config.yaml
n_experts: 48
moe_layers: [0, 1, 2, 3, 4, 5, 6, 7, 8, 9]
routed_scale: 1.0
init_std_router: 0.0124
vocab_size: 10333
norm_place: "pre"
rope_fraction: 1.0
init_std_down: 0.0
lr: 0.00444
lr_head: 0.00714
decay_fraction: 0.73
dataset: "wikipedia_en"
Below are experts of layer 5 (counted from 0) of a mixture-of-experts language model. Rows are named router (the router's row for the expert) and show model dimensions 0-255. Each number is 200 + 40 x the weight over its row's rms, rounded and kept within 0 to 999.
After each expert's rows: a language model's description of what the expert responds to. This comes from a sample of Wikipedia text that the model never trained on.

# expert 31
router,160,233,233,190,234,147,148,141,196,174,149,175,214,194,217,251,173,170,201,171,219,249,219,179,252,209,254,232,192,244,300,189,152,164,207,245,192,231,189,231,230,211,207,161,186,177,233,196,167,191,159,233,137,213,118,205,248,243,178,223,187,229,201,139,203,244,147,159,189,177,244,208,148,176,188,143,155,276,154,223,175,185,274,183,228,188,192,192,213,123,143,140,190,180,193,165,240,193,219,187,216,181,181,248,195,149,307,248,239,247,247,196,195,194,190,110,215,203,193,265,125,204,164,224,160,200,268,264,179,304,213,134,252,200,120,214,217,207,243,219,250,142,262,248,211,198,187,228,147,269,214,117,236,178,222,242,205,181,132,228,172,232,180,188,194,174,203,205,264,213,173,203,248,169,246,189,176,237,206,212,171,197,214,263,160,143,167,139,217,208,239,249,214,230,205,181,214,187,206,120,157,186,206,150,204,165,205,213,225,312,189,156,132,117,246,206,197,281,217,198,181,113,232,222,291,198,176,137,168,196,153,156,208,196,122,214,192,202,253,266,211,227,221,285,159,220,196,253,125,175,152,231,252,210,175,147
Short letter fragments inside personal surnames and foreign words, e.g. Tor-f-ason, Fy-f-e, Par-izz-ia, Ne-igh-bor, plus isolated F, S, &.

# expert 6
router,212,225,184,256,162,149,255,213,279,161,173,193,202,186,147,190,224,206,202,235,157,188,261,137,190,209,241,148,175,216,203,189,236,232,290,235,136,130,166,207,256,162,234,288,219,212,178,129,209,198,180,209,190,217,214,241,203,136,195,212,217,176,155,103,145,291,255,166,201,235,169,171,193,165,154,248,188,156,263,208,213,239,174,173,117,109,180,242,186,212,157,210,222,173,187,174,200,276,199,196,219,203,188,230,212,130,159,160,231,197,211,221,146,179,204,198,119,197,213,194,177,176,212,215,230,200,287,135,145,226,169,187,209,209,137,199,205,185,204,226,249,151,216,158,227,252,168,146,172,245,234,157,175,202,139,216,175,182,226,203,212,187,165,260,226,232,264,209,226,200,214,256,249,287,194,136,143,230,212,237,200,206,208,265,202,162,247,174,255,227,181,189,197,208,183,221,257,171,112,186,206,170,196,228,282,165,223,133,123,229,245,143,262,150,164,219,167,245,199,155,245,205,240,222,191,195,233,187,278,255,212,176,267,236,182,176,208,187,185,171,171,216,160,234,315,318,105,200,181,204,171,244,262,237,259,185
Names of cities, states and countries, often as the city part of sports team names, such as Toronto, New York City, Ottawa, Denver.

# expert 28
router,224,243,184,245,245,178,201,229,205,262,201,190,221,156,200,245,221,236,197,232,211,182,238,154,210,146,215,174,211,224,218,236,218,243,182,223,229,163,197,261,248,162,196,279,163,214,168,195,125,157,198,188,205,181,146,244,181,126,187,281,260,178,238,181,223,273,245,255,239,276,122,260,149,129,196,216,235,179,169,195,276,213,143,224,111,162,158,183,216,180,159,135,173,139,208,116,144,182,206,216,146,210,203,199,232,241,226,177,179,231,200,177,264,210,178,247,203,220,143,207,200,147,193,194,235,236,162,197,219,141,247,226,197,222,189,217,145,190,187,163,198,146,283,210,224,163,77,137,220,172,221,211,229,186,211,151,167,240,237,192,189,244,185,228,223,196,129,208,167,206,202,168,247,278,235,224,205,252,170,200,204,209,170,204,195,190,167,232,240,222,91,213,208,196,215,192,183,278,199,110,185,174,152,213,183,178,174,129,255,160,157,219,187,257,162,201,177,240,134,186,113,182,204,194,229,237,169,196,186,131,185,306,136,159,270,231,199,214,159,220,214,233,137,257,306,167,158,213,243,183,238,207,241,133,169,118
Endings of European surnames and place names, like -ac in Lavardac and Gaillac, -bach, -heim, -sky, -stad, and first names such as Alexander.

# expert 20
router,193,301,207,221,199,222,214,275,214,153,169,192,185,152,192,231,177,168,169,166,156,252,200,179,173,209,143,258,176,216,203,187,212,172,184,203,174,223,217,160,210,241,218,249,153,200,208,174,240,161,194,259,225,185,184,235,223,212,194,180,227,171,230,196,246,159,189,220,213,162,108,146,166,213,210,193,244,218,194,172,170,179,245,188,193,102,223,184,150,179,233,171,114,195,154,155,205,136,206,224,189,204,172,234,219,235,267,175,222,189,155,242,123,176,231,213,180,176,186,165,238,252,230,217,126,188,193,205,213,256,162,84,215,296,85,196,224,169,212,219,201,113,220,171,246,193,222,127,249,172,204,122,214,176,186,243,159,217,219,247,165,205,219,203,284,200,165,213,207,247,264,201,232,235,277,286,247,234,187,258,167,127,154,214,233,241,196,176,254,238,168,207,180,186,131,192,155,258,193,176,151,269,157,154,220,260,258,269,213,193,245,152,162,73,258,233,186,220,214,246,237,227,203,215,243,147,166,137,219,145,182,180,185,199,266,183,272,132,196,218,189,146,260,252,159,271,170,178,130,170,215,192,222,179,206,215
Short inner pieces of foreign or unusual names and words, such as San-at-an, S-al-va, Hex-x-us, plus table pipes before percentages.

# expert 16
router,207,137,130,135,201,171,180,188,192,125,138,233,154,180,229,202,208,202,258,192,137,279,177,203,274,222,197,238,132,158,169,177,237,210,184,210,173,226,162,243,136,201,203,173,230,172,274,248,133,196,223,147,172,166,349,181,212,232,231,206,159,168,219,243,141,262,274,239,180,202,177,235,250,179,200,201,282,203,254,194,185,213,199,183,210,238,171,172,203,185,236,264,216,241,192,258,219,188,170,217,205,226,181,159,210,260,172,162,95,158,175,211,196,225,231,129,172,167,260,163,267,183,248,183,186,231,180,195,219,167,264,150,175,143,202,152,223,201,203,216,185,262,183,174,141,219,171,252,169,184,251,150,197,212,194,254,210,158,237,195,220,77,250,159,198,223,191,196,188,214,147,196,220,237,109,228,173,147,269,192,214,163,198,157,222,278,181,228,174,222,283,275,244,124,170,247,209,249,132,231,178,227,197,229,215,221,277,249,146,169,267,226,235,224,174,269,180,145,213,218,220,215,212,241,170,192,242,222,169,159,223,149,252,215,227,201,268,179,235,148,178,233,187,157,142,207,184,174,172,229,201,279,149,199,196,228
Ordinals and quantifiers like last, first, many, other, second, and pieces after T such as T-our, T-ul-ane in sports or tour contexts.

# expert 14
router,250,184,183,229,212,195,162,142,155,273,189,230,216,94,185,200,216,149,186,178,206,156,235,252,269,144,183,216,181,192,220,200,284,229,174,247,173,219,270,197,172,212,211,209,141,179,213,285,213,159,192,146,235,228,117,231,187,223,216,142,187,211,226,233,92,187,193,237,176,192,276,262,230,200,149,189,80,194,223,239,140,166,178,247,209,238,197,185,201,223,203,162,196,189,227,179,202,171,221,222,213,183,208,179,169,217,197,283,176,125,121,177,210,226,181,177,176,209,205,294,160,287,114,255,221,188,171,229,193,221,203,203,190,194,209,156,170,231,177,199,256,177,194,279,183,186,139,159,242,234,212,233,248,186,159,227,264,244,222,271,193,157,189,214,203,174,209,235,219,173,170,248,150,179,241,223,244,237,195,217,217,258,194,271,168,172,240,203,193,183,212,213,236,158,262,221,229,141,173,222,126,224,201,148,248,177,187,237,191,223,230,109,189,188,195,101,242,153,201,152,200,195,224,109,255,260,190,202,213,259,94,151,242,257,216,214,174,258,170,184,129,164,151,147,128,253,189,238,229,184,158,198,207,205,192,113
Colons and separators after a name or field label in lists and infoboxes, such as "Publisher:", "Book:", "KEGG: D", "- Born:".

# expert 13
router,203,208,210,257,154,173,243,254,222,170,242,189,203,249,151,227,231,213,245,206,32,145,227,217,162,172,241,143,197,187,233,173,274,256,257,152,237,204,263,208,180,176,252,187,139,178,241,229,240,188,230,185,194,137,221,228,211,216,209,170,159,217,160,237,147,183,213,162,237,192,182,250,209,159,196,168,131,165,190,208,96,200,236,191,199,228,169,104,175,197,159,282,210,192,191,199,124,253,158,173,186,182,148,147,140,224,141,195,219,245,243,245,139,273,210,131,153,225,256,130,162,328,138,240,179,220,233,227,220,315,207,180,176,182,231,277,220,262,202,170,199,209,170,225,228,149,264,230,149,226,84,187,179,219,189,176,191,211,205,178,186,186,204,134,198,170,179,173,232,126,202,214,150,121,219,220,231,176,145,162,145,170,228,229,179,186,178,142,245,254,190,228,255,178,157,207,252,158,231,178,207,236,226,154,222,213,159,142,211,178,216,233,192,243,185,214,218,242,176,194,172,183,268,212,192,247,240,251,215,183,220,211,196,188,191,208,200,206,265,187,184,181,268,200,236,172,163,184,161,219,212,152,168,266,225,242
Pieces of sports result tables and lists: country-code letters, score digits, pipe-led cells, win/loss markers, as in (POR, 6–4.

# expert 10
router,201,211,191,233,254,207,132,186,195,220,171,193,234,224,169,160,184,243,150,186,236,170,237,205,142,179,175,90,191,195,262,192,244,186,225,224,210,279,247,193,202,188,154,141,195,209,214,194,163,188,183,250,202,242,105,167,142,229,192,86,139,214,194,254,204,208,143,206,213,189,190,218,178,206,215,227,182,273,229,213,237,175,160,164,194,284,334,181,249,151,204,211,223,207,230,127,177,245,161,173,265,213,234,229,229,172,193,265,145,216,192,197,324,219,234,189,280,177,195,252,231,227,157,189,178,213,214,220,208,262,172,198,152,217,271,154,132,144,250,239,215,186,242,161,224,200,160,192,159,202,195,175,181,145,195,200,205,199,240,233,220,217,172,218,194,229,267,166,190,192,233,204,183,104,226,168,229,240,254,207,221,268,168,177,240,205,154,162,187,199,231,176,228,201,222,117,109,149,224,121,120,177,207,227,150,137,199,251,188,201,215,213,143,113,242,156,267,153,204,209,220,211,253,218,194,97,162,103,193,180,166,201,193,209,149,151,227,222,208,205,169,231,237,182,201,261,236,251,129,212,204,132,194,200,244,181
Digits in coordinates and numeric infobox fields, plus list dashes and == section markers, such as 45°48′N, 1,045, and "- Directed by".

# expert 24
router,183,209,219,150,224,180,190,171,161,196,170,185,140,144,179,192,206,120,192,214,202,192,203,222,223,214,153,240,153,105,221,209,285,184,220,205,257,196,220,227,259,221,236,190,255,231,217,305,172,190,136,225,184,223,229,165,165,184,164,125,178,219,176,261,178,237,246,189,156,111,142,203,240,253,241,238,266,252,240,166,172,171,228,177,188,202,194,219,225,154,198,248,233,187,159,257,245,192,164,165,152,179,167,180,167,273,232,200,124,250,267,229,228,192,226,258,202,143,206,195,193,216,185,207,177,119,189,228,182,205,239,167,138,208,248,191,245,213,238,118,225,267,232,123,227,151,223,194,180,235,182,298,167,221,161,217,138,128,204,183,189,202,214,162,198,254,164,211,236,189,204,162,223,227,252,192,189,97,218,197,230,132,115,219,243,259,165,177,221,166,166,173,221,185,173,215,119,217,179,199,278,260,167,222,244,206,170,245,146,178,246,215,193,220,298,210,250,151,266,184,259,207,158,172,202,146,202,174,106,178,257,150,198,207,250,143,229,291,246,219,191,185,209,143,150,180,119,189,216,186,162,146,202,220,176,234
Word starts after an opening quote, parenthesis, line break or "the", e.g. "R, (re, the only, the latter, the plan.

# expert 15
router,139,244,179,145,251,176,229,216,167,247,192,220,221,183,127,269,221,142,188,177,244,250,242,195,208,174,205,210,238,296,196,215,310,158,190,147,244,207,217,216,177,198,200,266,196,152,137,206,261,184,176,209,172,185,209,273,213,145,179,261,226,195,236,221,162,241,202,159,155,257,224,162,238,196,155,172,199,163,232,247,250,289,172,260,198,188,206,190,236,206,195,192,174,189,220,196,121,252,259,160,233,224,115,128,223,149,181,268,160,251,235,106,256,196,257,197,193,219,141,177,205,139,216,185,240,187,194,231,246,155,169,150,186,233,194,180,235,162,174,183,168,189,210,217,155,214,270,231,231,201,205,229,222,209,196,210,172,253,215,165,201,176,185,247,254,170,213,207,240,178,190,235,264,229,186,165,129,149,203,202,123,203,211,210,226,167,235,175,184,151,157,112,211,263,226,204,251,143,242,234,290,146,161,246,198,216,227,175,202,180,159,182,232,256,182,100,148,187,187,145,173,229,176,218,196,256,144,228,256,260,258,187,148,228,162,187,212,180,194,141,245,291,123,176,218,219,239,192,243,176,121,154,222,155,101,220
Given names and name pieces, largely European, e.g. Peter, Oliver, Juan, Edward, plus Slavic and Croatian place-name syllables like Bj-el-ovar.

# expert 25
router,212,174,158,235,180,208,210,199,246,144,181,223,170,167,146,172,178,133,245,210,280,176,219,150,200,166,155,128,176,182,163,159,143,171,112,204,202,206,158,166,221,206,173,223,211,150,273,150,209,218,226,132,200,202,150,229,254,198,219,220,235,251,162,241,145,165,183,226,212,199,205,156,235,255,138,180,197,147,211,157,193,190,191,271,205,112,266,229,152,223,301,175,191,171,175,185,149,123,201,155,237,159,185,190,194,163,205,191,159,179,174,228,154,202,135,200,180,132,244,280,151,215,152,150,205,160,197,187,224,182,202,160,280,226,171,236,175,219,159,250,222,191,186,130,199,249,258,208,280,194,219,237,210,177,197,185,207,258,209,229,173,186,150,200,235,224,224,222,203,223,249,216,284,211,227,249,232,157,211,216,220,212,170,198,151,181,225,178,251,133,220,252,217,228,199,194,227,244,206,269,177,203,166,199,265,197,151,197,96,280,245,232,258,281,204,193,187,234,183,141,242,224,231,152,153,165,244,219,213,139,120,189,135,208,251,185,289,128,161,174,211,146,201,274,238,253,167,182,251,192,154,158,157,131,293,239
Inner pieces of proper names and surnames, such as Kings-m-ill, McK-in-ley, Sask-at-chewan, and name starts like Smith, Kenn, Whit.

# expert 7
router,247,217,158,185,138,277,223,140,123,273,125,162,146,228,199,151,174,112,201,208,231,189,185,205,220,200,184,277,250,140,235,187,214,181,166,199,231,246,137,179,228,232,221,250,209,188,205,293,235,164,179,140,213,205,203,151,206,239,209,204,149,190,264,177,232,202,218,243,216,217,194,205,210,225,216,210,225,223,219,222,300,171,206,208,193,154,256,196,236,217,236,201,212,86,220,187,203,124,223,198,228,189,236,205,196,168,239,272,139,155,196,208,192,143,141,206,171,218,249,235,163,190,210,249,213,166,189,148,308,200,212,200,164,194,213,179,195,233,162,215,174,208,150,239,174,270,266,146,200,259,218,197,220,211,297,111,296,137,246,242,194,216,142,219,189,233,193,154,207,199,209,193,136,234,195,239,240,207,215,186,116,213,215,237,173,244,226,245,293,153,258,216,172,183,113,128,195,234,261,239,184,287,138,176,258,172,214,147,219,198,152,206,214,223,163,247,149,157,178,181,169,185,207,110,229,199,136,161,214,226,170,208,284,207,185,247,240,253,193,203,160,163,195,232,195,265,199,141,209,186,227,229,193,190,271,197
Pipe characters closing cells in wiki tables, often right after numbers, names, percentages or parentheses, e.g. "United States |", "113,403 |  |".